Experts of a small language model: 11 layers, a variant of SOAP for the experts.
Below are experts of layer 6 (counted from 0) of a mixture-of-experts language model. Rows are named router (the router's row for the expert) and show model dimensions 0-191. Each number is 128 + 32 x the weight over its row's rms, rounded and kept within 0 to 255.
After each expert's rows: "gets" lists some tokens that make up at least twice as much of what it gets as of all text. This comes from a sample of Wikipedia text that the model never trained on. Tokens count by the router's weight.

# expert 225
router [ 87 119 101 130 107 124 125 136 162 149 150 155 140 153 110  80 132 136 176 161 112 167  90 168 133 122 131 175 142  64 139 135 158 101 112 121 130 110 126  82 151 136 154 161 161 177  75 143 164 133  95 165 133 127 165 134 142 118 129 159 140  73 144 139  54 158 133 129 155 155 140 106 173 123 125 133 158  46  98 132 119 104 133 137 112 139 155 135 120  78 155 133 147  84 175 169 160 112  83 118 138 119  66 104 201 143 125  91 151 122 119  86  92  97  88 103  76  74 139 112 150 141 143 176 178 145 154 148 121 103 123 125 149 118 139  93 134 133 156 172 141 133 127 145 103 136  98 101 118  72 145 160 131  66  88 112 111  91 161 177 145 152 107 106  90 158 122  54  92 163  92 145  78  66 189  80 160  92 108 105 158  66 180  67  19 116 173 136 104 179 170 146]
gets: " of", " in", " to", " for", " from", " on"

# expert 1
router [ 67 120 122 106 122 145 113 136  77 120 147 153 150 119 125  96 103  85 146 129  83 120 144 155  88  83 149  79 101 116 161  94 158 153 125  83  91 134 160  89  87 130  61  92 102 109 105  94 126 101 164 120 139 159 106 139 120 161 137  88 111 143 117 112  90 181 137 134  93 157 134 182  71 128 164 149 140  95 160 101 103 156  99 162 137  90 147 168 123 109  87 140 161 145 163 145 112  88 100 147 175 105 176 150 112 177 120 157 155 119  75  77  68 126 144  96 132  83 119 147 151 165 171  83  98  83 172 140 110 156  42  62 110 109 127 140 152 150  47 131 140  78 203  74  62 125 167 141 121 150 127 102 138 176 133  88 156 172 198 115 123 157 117 166 132 121 118 164  96 185 124 109 161 114 105 139 102 121  74 141 136  68 115 150 106 151  93  85 141 202 134 121]
gets: " all", " of", " some", " the", " many", " that"

# expert 140
router [ 70 108 142 106 113 146 100  78 119  77 140 162 151 145 153 104 176 164 161 137 113 157  68 147 116 149 142 100 139 141 126 147 116 107 201 138 122 180 115 115  89  45  99 134 109 153 137 129 150 128 160 185 137 118  97 105  94 150 192 116 119 104 140 174 106  98 106  94 121 110 123 142 111  97 171 149  77 155  88 114 152 165 117 138 140 112 133  77  85 126 171 113 107 113 142  61 120 144 187 103 164  88  94 104 145 200 103 200 136  80 155 104 123  84 171 156 153 125 135 144 153 113 182 107 135 144 162  87 122  96 152 112 148 144 110 121  86  94 135 152 126 145 159 112  97 154 137  99 113 146 137  62  82  88  64 124 143  86  77  92 175 118 140 130 158 181  48 149 106  62 100 152 160 168 153 128 167  84 134 114  87 158  88 148  86 176  82  81  89 114 169 146]
gets: " N", " f", " n", "N", " t", " F"

# expert 34
router [150 131  87 122  79 152 160 159 141  93 113 147 149  90 122 165 116 100 159 112  92 139  99 156 163 158 102 187 133 148 116 151 100  98  70 141 165 130 135 125 133 180  71 120 158 110 143 111 128 105  96 103 232  97 153  87  86 107 150 155  65 158 140 164 170 118 154 190 124 101 129 107 116 119 145 170 134 162 146 116 106  87  79 111 129 112 150 165 189 127  97  64 134 126 135  98 123 154 124 123 123 117 140 168  83 172 102 153  51 140 200 186  91 183 159 112 139 104 122 168 129 185  97 157 126 173 164 141 117  90  71  91 117 161 164 181 173 133 156 153 132 177 116 156  83 171 135 153 118 172 153 158 109  93 123 103 132 111 110  97 116  61 112 131 135 180  78 107 122 132 146 103 106 162 135 151 144 141  91 107 166 189 170 110 155 151 101 170 117 112 205 151]
gets: ")", "\"", " was", ",", " =", "),"

# expert 108
router [ 89 151  92 150 153 156 137 157 128 117 115 131 136 149 104 120 114  76 126  74 152 135 169  92 156 172 153 216 150 136  99 142 197 166 164 120 118 142 156 144 131 122 188  68  91 135 118 101  80  96 113 106 158 103 137  78 112  98 105 163 156 146  92 181 113  71 110 138 190  95  96 138 128 169 148  67 143  67 152 158 137 131  85 185 130 129 102 139 192 190  80 117  99 145 139 119 129 157 157 126  95 165 158 137 121 126  83 134  61  90 141 145 143 177 149  94 113 130 143  65 149 170 162 117  97 120  98 189  61 125 125 112 128 146 195 132  96 135  81 122 137 131 107 151 188 173 123 170 107 131 157 138 137  78 109 103 194 169 129 139  93 140 114 114 100  72  51 128 155 101 128 164 152 147 126 147 153 116  96 151 135  88  79 143 131 164  73 149 160 128  98 136]
gets: "i", "u", "o", "a", "ai", "ri"

# expert 169
router [142 101 135 140 162 172 188  73  97 153  84 155 175  88 153 151  74 103 105 124 104 100 153  76 136 137 140 165 148 120 184 116  76  92 153 119 112 191 177 131 143 111 125 102 180 166  58 123 118  75 163 216 103  82 139  79 100 152 162  94 176  79 108 101 140  85 160 165 145 126 138 113 131 144 130  92 130 177 100 110 115 172 129 138 122 119 133  79 138 158  97 114 124 144 153 121 131 109 140 133 140 146  97  90  72 188 165 100 122 150 169  85 152 168 169 152 162 146 149  95 141 114 149 124 131  48 105 189 135 156 126 137 139 104 110 139 120 140 166 106 145 118  63 102  73 119 145 166 199 140 189 139 127 137 105 206 107 158 125 124 114 160 103 213 134 129 158 148 101 154 148 147 180 153 155 121 155 169 174 122 108 125 129 168  91 136  90 171 109 144 142 103]
gets: " the", " then", " German", " later", " non", " early"

# expert 123
router [147 120  99 145 164 114 121  90 171 161 106 113 124  96 134 168 199 182 105 148 124 131 116 127 102 144  78 127 145 166 101  75 136 151  88 121 218 137  98 177 123 145  89 106 146 116  71 151 134 132 169 112 154 147 156 130  90 101 114 139 146 148 101 127 135 165 148 120 143 157  94 102  89 194  89 165 110 150 100 119  88 158 195 144 126 182 123 155 133 184 129 115 102 105 157 136 204  81 103 151 105 151  98 133 152 186 124 154 178 138 133 132 135 207  90 142 173  81  92  84 150 101 130  75 153 134 162 141 122 133  97 192  94 104 198  56 112 131 125 125 140 130 202  82 121 185 187 107 117 156 144 132 156 167 101 159 155 156 118 196 129 112 175 129 150 151 143 152  85  99 156  78 159 118 172 121 138 152 147  94 168 108  79 104 159 161 122 115 138 110  85 144]
gets: "–", ".", "-", "/", " +", "19"

# expert 87
router [120 138 179 120  46 135 139 202 109 131 104  91 128 151 135 142 110 147 119 114 179 138 166 138 118 149 108 157  76 151 117 156 183 178  96 154 141 121 149 133 146 160 136 131  84 110 126 140 159 174 140 114 131 207 132 135  92 146 110 122 131  69  89 140 165 161 140 178 124  74 136 114 118 182  70 120 134 155 145 188 118 152  87 141 144 150 181 153 208 119  96 161 137 154 128 147 125 145 115 103  85 176 183 177 108 103 105 109 128 134 149 114 159 185  63 119  99 168 159 119 187 114  91  94 133  91 141 136  84 167 126 114 112 120  59 120 120 169 131 100 178  71  99 126  59  93  89  87 180  81 168  89 103 155 144  91 143 104 166  96  98  91 107 103 120  92 122 136 154  64 158 135 154  93  92 124 160 136  91  63 150 124 106 125  80 120 120 178  92 143 153 126]
gets: "y", "an", "at", "ay", "ar", "it"

# expert 171
router [143 183 160 130  91 125 148  96 171  88 154 152  78 132  92 179  91 141 139  83 103 149 173 181 136 137  71 172 120 110 117  48  90  96 175  67  74 153 108 126 141 146  99 161 159 189 172 125 140  84 145 102 213 122  83  99  81 137 185 113 103 173 135 131 133 157 126  92 134 179  88 153 112 135 169 102  98 152 113 101  75  93  97 128 192 144 131 141 162 180 111  92  93  88 182 142  73 156 143 166 124 155 142  68 143 151 125 110 132 158 113 166 134 131 111 124 156  89 119  88 143 102 150 101 143 135 112 146 134 169  97  80 129  59 198  86 143 157 137 110  80 172 145 118 145 100 139 144 179 168 115 168 126 148 148 138 128 173 103 129 118  67 135 133 141 151 110 156 133 124 133  63 101 159 115 102 118 124 130  51 154 122 109 138 134 118 111 105 108  75 143  89]
gets: ")", " 0", "%", "–", ".", " 1"

# expert 208
router [128  83 158 116 119 136 145  89 106  88 132 117 143 137 180 105 140 163 173 115 165 155 144 155 110 134 167 154 182 104 112 164 117 143 113 142 157 125 103  87 136  83 101  41 119 142 159 182 177  97 158 111 103 148 111  81 132 101 107  77 112 137 168 118 152 122 101  60 108 127 101 113 104 130  78 135 100 131 104 103 120 132 165 104 105 101  84 139 112 138 105  32  87 122 108  93  80 141 156 123 205 202 118 144 185 153 141 121 123 149 118  86 161 129 144 135 166 127 170 124  98 114  62 147 188 151 129 177 141 118 205 135 135 161 130 126 127 181 101  89 101 122 129 144 221 119 115 110 124 123 114 162  85 102  75 122 193 150 132 119 146 128 175 186 109 172 164 118 108 109 163 122 176  68 102 161 120 100 159 129  79  93 133 149 121 110 168 103 192  86 159 153]
gets: " C", " B", " L", " D", " K", " F"

# expert 32
router [ 77 132 102 127 129 138 117 189 155 140  72 158 137 143  85 135 107 123 117 103 108 152 120 137 185 117 147 123 150 185 105 156 190 151 189 108  54 123 122 191 152 143  94 109  79  90 170 148 126  95 130 105 196 102 155 112 156 109 138 173  64 138 139 144 125 102  92  78 194  81 126 126 163 156 175  77 135  89 156 130 126 171  97 148  57 121 104 136 182 167  90 126 105 117  80 138 107 176 118 124 109 172 179 151 101  89  67 167  64 134 129 105 112 218 117 184  99 153 120 140  82 179  93 141 134 107 101 178 129 160  99 110  98 140 147  89 144 144 120 144 122 118  96 138 127 148  87 150 109 149 114 120 170  69 168 154  97 152  88 133 133 117 132  96 121 104  63 115 181 118 148 140 164 129  86 135 117 163  74 116 115  89 175 154 122 106 108 123 132  97 134 171]
gets: "i", "a", "al", "an", "in", "ar"

# expert 218
router [ 99 110 141 127 120 160 111 120 113  50 127  99 121 125 172  94 177 178 124 172 158  60  70 146 139 104 154 146 180 133 155 138 123 121 113 143 136 127 104 109  92  27  83 107 107  86 137 149 156 105 131 134 139 130 148 123 132 149 147 134 122 138 145 171  89 135 137  34 165 115 112  73  99 102  95 154 101 130  78 110 171 149 181 181 136  98 156 100  82 135 149 120  89 147 126  93  85  80 163 175 205 174 121 188 147 128 114 144  98 102  99  92 164 148 171 130 152  58 146 117 100 166 101 129 163 137 161 163 131  85 126 165 185 139 114 156  83 134 142 103  72  85 125 162  82 153 116 111 180  98 107 158  92  94  75 138 135 138 133 153 172 142 147 176 108 137 104 122 107  86 144 147 190 126  91 127 144 129 174 191 116 120 102  88 132 146 149  73 135 161 160 162]
gets: " S", " R", "S", " s", "M", " H"

# expert 114
router [154  90 126 153 152 117 147  97 114 145 148 123 108  84 205 177 108 101 100 154 130 160 134 148 141 165 132  86 125 152 107 152 106 104 143 125 153 158  92 138 132 171 120 170  95 117 166 124 140 125 136 185 210 161  73 117 134 160 127 179 129 170 128 101 160 141 134 161 193 144 151 129 108 131 137  81 121 148 148 123 122 207 101  93 165 115 117 144 129 100  58  96 110 157 165 153  98 153 131 100 167 162 100 138  54 169 139 160 124 145 166 162 141 116 135 108 126 119 140 153 162  98 160  76  95  47  91 165 154 181  86 122 185  66 168 165 176 102 129 105 119  71  87 119  98 125 111 113 110 149 135 185 117  88 132  67  84 117  77  59 134 128  98 103 115 120 179 149 172 155 102  57 150 112  92 133 158  97 109 111 112 113 100 215 155 135 147 134 170 144 147 118]
gets: "\n", " to", " also", " and", " would", "ly"

# expert 62
router [167 131 121 173 194 178 109 165 130 143 134 142 132 113 134 141 164  85 119  91 105  85  88 131 140 159 169 105 135 143 133  90  63 101  74 136 169 118 158  98  92 100  68 122 179  93 158  75 138 137  82 173 166 147 111 121 150 120 141  90 161 139 152 114 125 161 150 124 138 144 107 156  86  65  90 144 144 128 111 147 138 121 154 102 157 134 110  93 138 120  55  99  92 175  99 124 146  41 167  96 173  92 153 144  91 105 149  87 121 138 107 106 154 128 148 127  95 131  97 107 188 138  83 213 102 146 120  82 161 144 109 175  89 171 129 176 100 134 169 154  90  81 133 109 135 119 151 113 141 129  88 171 155  78 169 134 144 130 112 104  80 104 106 111 145 176 123 172 153  92  96 141  51 153 138 128 113 126  27 168 138 152  94  87 146 166 156 165  94  99  87 116]
gets: "\n", "==", "===", "History", " also", " life"

# expert 207
router [ 82 123 122 127 133  91 136 110  87  47 132 146 127 119  98  78  45 143 171 161  86 128 112 114 115  86 135 126 121  60 117 114 134 114 156 109 126 138 117  71 108 143  93  85 107 194 119 111 169 101 171 134 100  93 156 112 198 112 168 127 134 133 147 102  45 133  91 144 161 139  98 132  96  85  68 149 184 137 115 103 114 132 171 129 108  99 153 161  97 116 153 170 169 118 162 140 141  68  88 173 192 104 128 174 158 123 135 103 167  81 102 154 116 172 130 128  99 110 169  69 136 142 159 128 143 119 180 160  60 112  94 133 135  97 138 105 152 163 133 155 203 146 140 154 138 167  95 103  89  90  90 144 101 181  93  97 200 151 165 149 125 115 100 169  98 167 135 155 110 153  92 151 104 150  73  59 113 139  99 147 153 113 165 152  88 156 145 134 130 113 148  90]
gets: " of", " with", " by", " other", " for", " between"

# expert 192
router [152 194 167  88  55 108  92 137 139 123 134 118 121  98  76 166 163 119 124 106 162 140  68 166 143 133 156  85 113 117  94 150 126 127 145  89 118  93 122 203 110 187 160 142  73 104 143 113 149 114 186 137 153  93 138 192 139 115  95  96  63 142 126 174 131 126 135 189 136 100 137 149 136 118  98 137 159 108 132 122 196 143  72 118 126  99 126 127 116 189 112  97 183 155 109  70 108  80 110 181 172  91  98 108 164 138 115  65 118 154 152 120 119 151 173 198  87  84 101 182 110  98 171 136 150  79 161 146 122 139 150  97 104 136 141 141 123 107 149 137 121 149  46 137  86 161 138 147 137  92 145 158 155 141 167 146  78 126 158 155  97 168 149 119 169 142 107 117 141 136 119 113 151  59  99 203 112 134 154  95  93  90 152 132 136 126 131 198 101  57 135 122]
gets: ")", ",", " =", ".", "),", "\""

# expert 102
router [ 89  99  82 123 150 161 148 135 127  92 134  82 141 146 166  88 205 184 144 136 188 173 132 133 128 124 129 169 153 168 164 167  78 129 176 128 112 146 103 112 126   1 112 116 112  61 184 121 154 176 152 131 116 134 109 146 166 110 101  89 138 170 108 146 128 112 156  79 103 130 150 123 102 131 100 112 118  80 124  66 104 163 100 103 154  98 116 165  97  80  94  70 104 145 113 125 111 143 171 153 175  47  98 155 202 156 130 165 134 116 122  84  94 138 157 149 151 114  69 165  91 164 116 142 178  93 146  95 142 119 148 116 120 131 115 128  91 123 150 106 107 118 119 143  84 140 123 123 116 112 113 137  66 100 158 152 150 106 139 158 164 180 145 125 133  91  95 110  79  59 113 155 143 147  88 136  62  91 186 110 176 152  93 150 117 159 147 129 176 171 128 112]
gets: " R", " V", " P", " v", " E", " C"

# expert 71
router [154 108 111 157 151 158 141  70 122 126 162 194 129  77 198 128 101 123 102 160 153 144 107 152 176 109 121 113 102 120 134 151 112 147 138  49 105 147 167  92 118 141 153 163 140  82  89 129 116 107  89 156 149 159 115 149 158 131 142 166 107 129 122 138  86 148 118 132 187 175 141 143 107  94 160  90 175  65 108 134 116 125 117  95 110 125 122 125 126 102 140 116 158 127 211 135 148 149  88 108 167 114  54  78 111 158 104 158 145 149 152 158 112  69 119  99  74  32  83 136 164 158 126 169 137 103 181 114 149 128 148 168 142 160 177 133 167 122 105 103 142  90 118 134 100 195 156  97 135 156 117 142 136 110 153 120 156 118 191  71  65 203 109 100 118 156 142 106  96 148 118 105 107 142 130  88 176 131 119  73 139 112  95 140 154  57 111 173 172 185 193  98]
gets: " to", " not", " would", " can", " for", " may"

# expert 0
router [114 132 165 118 111  83 109 169 120  97  83 176 109 140 150 148 179 142 143 146 114 159 136 113 147 125 169 109  81  93 153 154 184 107 115  54 122  90  98 137 127 120 167 139 131  96 131 145 186  90 161 198 167 164  78 134 126  87 136 139 107 123 107 136  68 118 131 122 123 112 124 159 145 107  93 181 106 151  78 114 113 183 157 109 111  97 105 120 141 119  97  81  88  64 145 145  60 141 147 123 188 159  96  81 162 138 121 203  83  61 170 143  90 132 132 134 188 103 110 159  76 136 166 106 124 121 130 118 161  73 116  97 110 116 107 179 131 136  86 141  99 102 151  87 147  83 116 162 166 171 122 115 126 146 118  98 123 190  85 112 176  64 120 171 125 152  94 146  66 127 153 100 122  96  67 141 135 107 127 163  88  93 135 136 173  39 141 116 141  72 150 104]
gets: " b", " m", " c", " B", " s", " p"

# expert 188
router [102 146 157 108 167 183 140  71 148 126 122 132 108 104 176 126 152  98  93 172 155 102 110 114 153 130 151 160 122 126  61 123 154 104 118 175 133 147 136 144 117 118 117  98 114 124 106 106 197 216 101 148 147 109 179 158 115 130 123 148  70 160  69 108 143 120 163 127 176 158  86 168 137 100 117 132  86 162 165 155 189 113 131 140 107 157 187 134 114 131 131 127 148 140  94 128 135  96 146  94 183 131 148 121  83 163  86 159 142  83 123 170 157 117 137 139  67 109 119 154 146 127 104 215 149 126 177 134 154 102  60 171 152 134 125 126 156 160 186  89 136  70 114 119  86 162 139 116 189 134 123 123  64 142 174  73  70  64 153 136  74  89 137 142 147  78 128 149 127 142  90 142 147 156 122 101 127 140  98  86 135 105  80 120 174 107 112  98 100  73  84  42]
gets: " In", "In", "\n", ".", "On", " On"

# expert 186
router [ 84 165  82 144  85 123 110 125 180 102 107 138  93 153  95  97 101 123 126  99 175 164 130 130 137 130  79 138 183 159 133 138 175 122 141  90  64 111 154 122 131 143 161  53  94 105 138 112 110 121 145 134 105 158  92  96 164 136 111 182 122 100 151 215 122 147 129  94 176 166 103 110 187 201 172 141 163 121 156 130 105 106 119 113  47 100 123  68 152 148 111 143  79  76 118 134 132 173 132  94 130 174 146 111 118 133  89  94  65 150  92 150 116 141 152 104  72 180  95 123 116 153 156 127 105  73 146 113  78  97  86 143 140  85 162 140  98 146 125  82 143 108  93 173 127 112  89 164  57  86 122 111 133  61  79 100  85 191 103 162 109 170 123  63 115 125  95 161 143  92 118 156 121 123 126 171 131 130 108 145  72  70 150 138 137 125  91 105 149 131 116 162]
gets: "u", "o", "ou", "os", "e", "io"

# expert 126
router [161 181 147  98 151  84 165  98 141  53  81 125 156 118 151  89 131 106  99 176 157 148  70 144  82  55 148 167 137  80 104 106 153  98 122  78 166 151 168 115 148 143 101 153  90 157 111  86  75 138 200 152  61 101 154 100 107 128  82 107 159  99 119 152 158 149 124 145 134  94  99 161  93 112 141 132 140 113 111  96 164 131 184  95 137 159 134 128 134 182 122 145  99 183 178 134  84  85  63 107 106 149 133 175 131 135  88 114 152 136 148 158 149 181 108  67 111 147 146  82 143 106 145 120 104 128 141 121 110  78  89 107  52  85 144 104 114 129 164  81 124 153  75 118 157 171 136 174  89 114  97 149 164 129 170 204 112 154 148 138 102 111 148  88 113 132  95 122 132 109 109 111 165 105 101  59 118 141 160 118 143 151 107  84 110 169 140 131  82  82 133  59]
gets: "|", "-", " |", "\n ", " *", "="

# expert 231
router [178 101  71 143 135 140 133 122 113 132 143  89 176 141  71 128 150 180 151  96 106 122 165  55 114 112 206 134 117 187 177 118 153 120 142 157 113 131 189 188 149 119 125 138 118 171 160 148  90 139 123 105  87 128 135 139 133 134 182 165 110 104 106  88 136 120 131 107 182 141 150 113 124 168 112 124 167  96 141 143 172 165 174 123 105 139 105 155  93 124  74  65 120 184 135 125 115 148 152  80 145  86 156  85 167  89 103 136 135 111 127 124  92 149  78 117 108 179 127 119  70 128 158 121  49  59 126 115 192  98 147  92 156 180 108 112 170 163 112 163 122 106 111 188  94  67 125 155 138 137 176  76 122 149 215 104 153 195 114 122 139 127 102 122 122 115 147 155 106  95 124  75 145 126 113 156 149 159 120 108 176 150 189 100 128 162  83 156  82 142 121  84]
gets: "er", "ist", "el", "or", "man", "ator"

# expert 145
router [112  92 106 101 139 135 123 115  79  62 152 127 100  81 153 144 165 112 150  76 108  87 118 123 135 136 131 184 158 124 127  98 181  92 156 116 117 153 100  58  87 131 126  85 160 125  44 147  89 171 129 140 170 145 102  83 120  86 159 151 100 158  91 168 155 133 157 127 131 106 164 175 142 117 118  95  89 137 102 181 145 105 141  49 106 104 142 174 114 164  99  76  76  97 129 114  69 102 168 131 109 114  90 105  93 162 142 150 123 107 168 127 150 156  88 128 139 143 152 119 168  73 182  80  89 108 161 126  83 122 172 159 135 119 119 148 118 110 151 109  63  68 115 187 113 147 136  91 173 144 161 118 134 125 122  81 126  92 117  85 127 157 101 143 149 188 119 158 127  65 135  97 164 114 142 189 140 170 170 149 115  58  70 147 139 177  98 112  89 155 130 183]
gets: " I", "I", " U", " E", " O", " he"

# expert 45
router [120 124 136 204  85  70 126  97 146 161 156 172 132 153 102 135 188 111 124 144 122 110  82 131 114 131 151 125  86 125 186 147  74  78 123 152  89 106 187 125 137 173 158  80 134 122 170 139 122 114 144 163 134  98 126 158 151 141 138  49  90 154 157 179 142  97 126 149 107 165 157  48 118  74 103 117 113 162 175 110 144 106  98 158 155 137 108 134 117 205 159 204 172 140  84  95 180 118 120 125  98 114 120  81 170 124 143  90 114 168 105 134 145 117 109 162  81  93  93 128 143 102  74 153 116  99 166 105 156 156 119  90 118 102 124 133 135 149  72 152 119 153 103 141 106 185 158 181 104 117 142 158 180  98 112 120  83 124  83 147 133  92 132 103 103 167 127 113 155 129 139 125 151 120 108 166 142 125 107  80 172 131 119 100 146  60 165 194  82  93 142 230]
gets: ",", "),", ";", " and", "\",", " –"

# expert 75
router [131 132 108 206 129  96 148 129  87 141 161  98  89  76 136 124 143 102 103 115 132 208 150 133  79 116 136  67  79 141 119 134 133 110 216  89 161  95 107  65  76 136  87 170  93 136  90 116 170 146 180 162 133 180 113  85 137 140 122  90 167 104 101 144 114  84  99 150 114 121 120 172  92 129 109 163 109 150 111 132  55 128 142 112 122 100 119 141 102 126 100 115 134 141 135  89 180  90 115 106  70  94 149 114  92 163 130  93 112 160 168 174 111 148 132 158 150 114 128 154 110 110 164  88 101 136 174  81 157  63 153  89 154 169  85  70 165 103 120 155 138  52 122  98 181 144  60  83 122 178 192  77  89 100 161 118 123  63 166 164 142 123 133 148 125 123 124 134 124 112 188 113 169 131 107 142  89 125 140 152 160  95  89 180 144 132  94 132 115 122 104 127]
gets: " he", " He", " such", " it", " She", " his"

# expert 166
router [120 116 141 127  79 124 150 149 127  91 101 188 129 175 149 127  74 132 127 128 145 140 119 168  54  96 163 129 160  70 127 143 150 125 105  86 138 105 154 152 112 125 100 135 182 152 119 122 183 162  84 186  95 122  87 126  68 156 164 150 144  80 142 152 128  95  93 154 184 109 104 144 113 110 144 145 140 124 148 204 122  59 150 112 112 177 124 169 125 141 138 163 180 127 146 150 147 108 100 116 125 137  96  77 144  78 116  74 152 108  70  85 135 123  67 133 113  80 198  52 129 105 157 157  75 131 151 106 161  69 106 109 123 115 174 152  66 138  94 163  78 186 163  81  98  86 120 137 126 109 146 154  97 140 115 147 141 108 171 166 107  96 121  98 141 139 139  72 145 149  92 104  60 147 114  70 112  90 123 119 178 154 169 135  91 145 171 115 164 177 156 109]
gets: " of", " in", " at", " for", " from", " to"

# expert 8
router [130 128 143 100 114 164 161 158 122 113  73 120 163 164 109 122 125  91 150  86 112 128 132 177 106 156 148 124  97 187 109 167 116 158 143 184  76 169 150 187 129  90  81 152 112 131 143 109 169 208 120 137 136 112 177 135 105 156 150 103 126 128 131 233 150 151 169 136 152 115 130 115 122 201 132  40 110 124 106 125 153 137 145 178 128 163 127 168 129 136  98  96  89 143 168 110 169 161 165  97 116 120 123 167 187 159 110 148 127 111 200  92  81 176 113 120 164 145  38 146 158 165 116 111 117  55  98 120 102 159 170  94 165 147  70 127 130 128 183 146 183 106 159 146  86 131  98 168 172 163 138  94 108 119 103 149 155  87 162 125  99 144  90  95 147 108  80 108  70  78 151 136 150 101 133 113 159 176 146  92  97 132 128 168 122 136 149 122 112 160 144 152]
gets: "in", "um", "is", "am", "at", "im"

# expert 135
router [137 176 100  83 105 134  65 149 103 124  87 156 127 127 137 138  73  87 136 159 123 216  96 116 103 153 150 116  97 140 178 138 113 156 210 157  47 115 170  76 125 139 162  79  89 104 123 114 150  42  68 116 134 145 148 111 119  95 112 153 123 198  94  93 221 118 116 127  95 107 135 138  78 126 132 146 161 130 191 137 136 157 147 114 133 140 139 161 122 123 128 106 159 167  51 126 111 120  97 137  89 125 143  60 106 140 141 117 142  98 174  82 135 139 130 135 118 127 108 133 174 148 122  79  76 138 120 185  84 139 112 115 123 113 167 158 146 120 127 102 114  88 157 105  95 111 179  97 100 174 134 124 161 144 133 154  96 107 147 141 184 175 109 169 161 117 133 142  95 167 149 121 166 146  71 115 193 134 111 146  36 131 135  97  85  85  98 124 106 132 152 107]
gets: " that", " the", " this", " one", " as", " which"

# expert 214
router [ 98 165 142 181 152 131 153 111 104 106 162  69 100  95  96 204 194  94 145 177 111 118  81  63 137 143 125  91 132 135 141 126 103 152 120 105 114 112 100  64 129 136 112 120 158 169 141 145 116  78 158 146 139 187 184 134 138 140 109 170 108 163 101 166 160  75 115 156 152 175 139  85 121 134  88 146 160 113 165 146 183 148 121  72 119 124 168 177 122 143 119 137 154 148  92 123 141  95  74 110 142 102 112  88 117 178  41  93  53 136 131 149 144 162 170  88 103 143  49 140 127 150 151 114 161  85 133 142  50 179 141 130 161  96 140 132 132 108  84  75 124 111 113 154 118 129 118 102 130 101 137 152  99 146 191 116 102  69 131 141 150 158 147 140  48  88 181 105  95 143 157  90 142  95 105 140  74 132  84 146  93 164 101 119 138 124 132 101 105 129 161 179]
gets: " and", " which", " it", " he", " that", " but"

# expert 94
router [145  75 139  97 103 104 123 115 204 191 180  98 122 126 160 145 170 120 106  95 101 103  88 126 124 184  71 191 144 104 128 104 161 106 104 143 183 138 164 179 128  95 126 132 181 128 178 137 173 143 170 119 145 124  88 102 139 106 102 123 164  88 130 142 148 150 158 112 113 162  69 104  94 153 103 178 137  94 109 117  75 137 191 178 104 132 141  95 117 125  87 111 115 141 108 146 177 134 132 181 133 135  99 153 117 142 175 174 176 155  83  98  91 158 120 190 149 102  43  77 121  98 170 131 140 131 121 132 144 103 144 163 119  88 191  65 152  87 101  90 139 154 191 112 117 146 158 144 109 130 163 133 204 149  79 106 102  46  78 152  75  95 143 114 146 127  81 151 163 158 121  86 165 138 155 131 121 143 118 160 151 154 116  87 138 118 134 119 144 151  97  99]
gets: "°", ":", ".", "′", "19", " 18"

# expert 240
router [111 138 167 113 132 168 164 115  69 168 146 121 150 105 134 103  93 118 143 185 131 129 128 150 155 131 147 153 137 131 108 154 127 112 125 164 104 151 159 100 131  62 131 159 133 124 157 100 133  75 112 157 116 143 182 157 169 139  95 106 106 101 146 151 146 161 147 118 142 132 175 138 136 125 120 134 192 107  86 132  68 140 110 126 143 162 121 149  87  83 170 149 189 162 147 145 174  84  79 153 117  87  78 121 181 158 134  77 151 103 174 156  89  78 135 119  73 131 165 123 175 157  35 133 155 189 136 124  64  93 129 159  92 124 165 137 110 183 160 172 149  92 181 105 125 152  99  95 166 100 125 146 147  85 121  89 150  88 168 133  68 158 115 174 145 143 128 124 133 176  87 170  75 195 163  71 102 174 136 103 155 127 128 119  62 115 183 120 141 187 174 148]
gets: " with", " of", " on", " by", " for", " to"

# expert 29
router [158 136 200 105 124  94 203 178 110 145 156 160 158 134  71 147 169 161 122  59  79  98 153  87 170  97 134 137 160 194  68 146  93 124 116 101 159 185 177 103 142  89  70  96 162 148 135  98 153  78 132 112 125 124  93 113  99 110 126 119 145 140 134 112 172 115  88 149 177 161 112  87 113  66 120 119 131 132 151 154 146  88 151 147  71 111 115 139 174 115 140 172 109  74 150 161 127  80  88 165 163 150 160 147 155 126 145 124  81 122 101  88 127 141 154 125 115  95 104  72 132  91 176 107 129 162 104 120 102 164 150 190 104 173 159 163 124 108 136  98 174 178 122 134 100 138 172  77 148  95 186 147 112 152  99 183 112 158 156 103 176  74 103 141  83 160 110 128 139 142 148 120 106 111 169 161  95 163 183 169 111 113 187 136 135 162  97  78  98 106 100 117]
gets: "1", "2", "3", "0", "4", "5"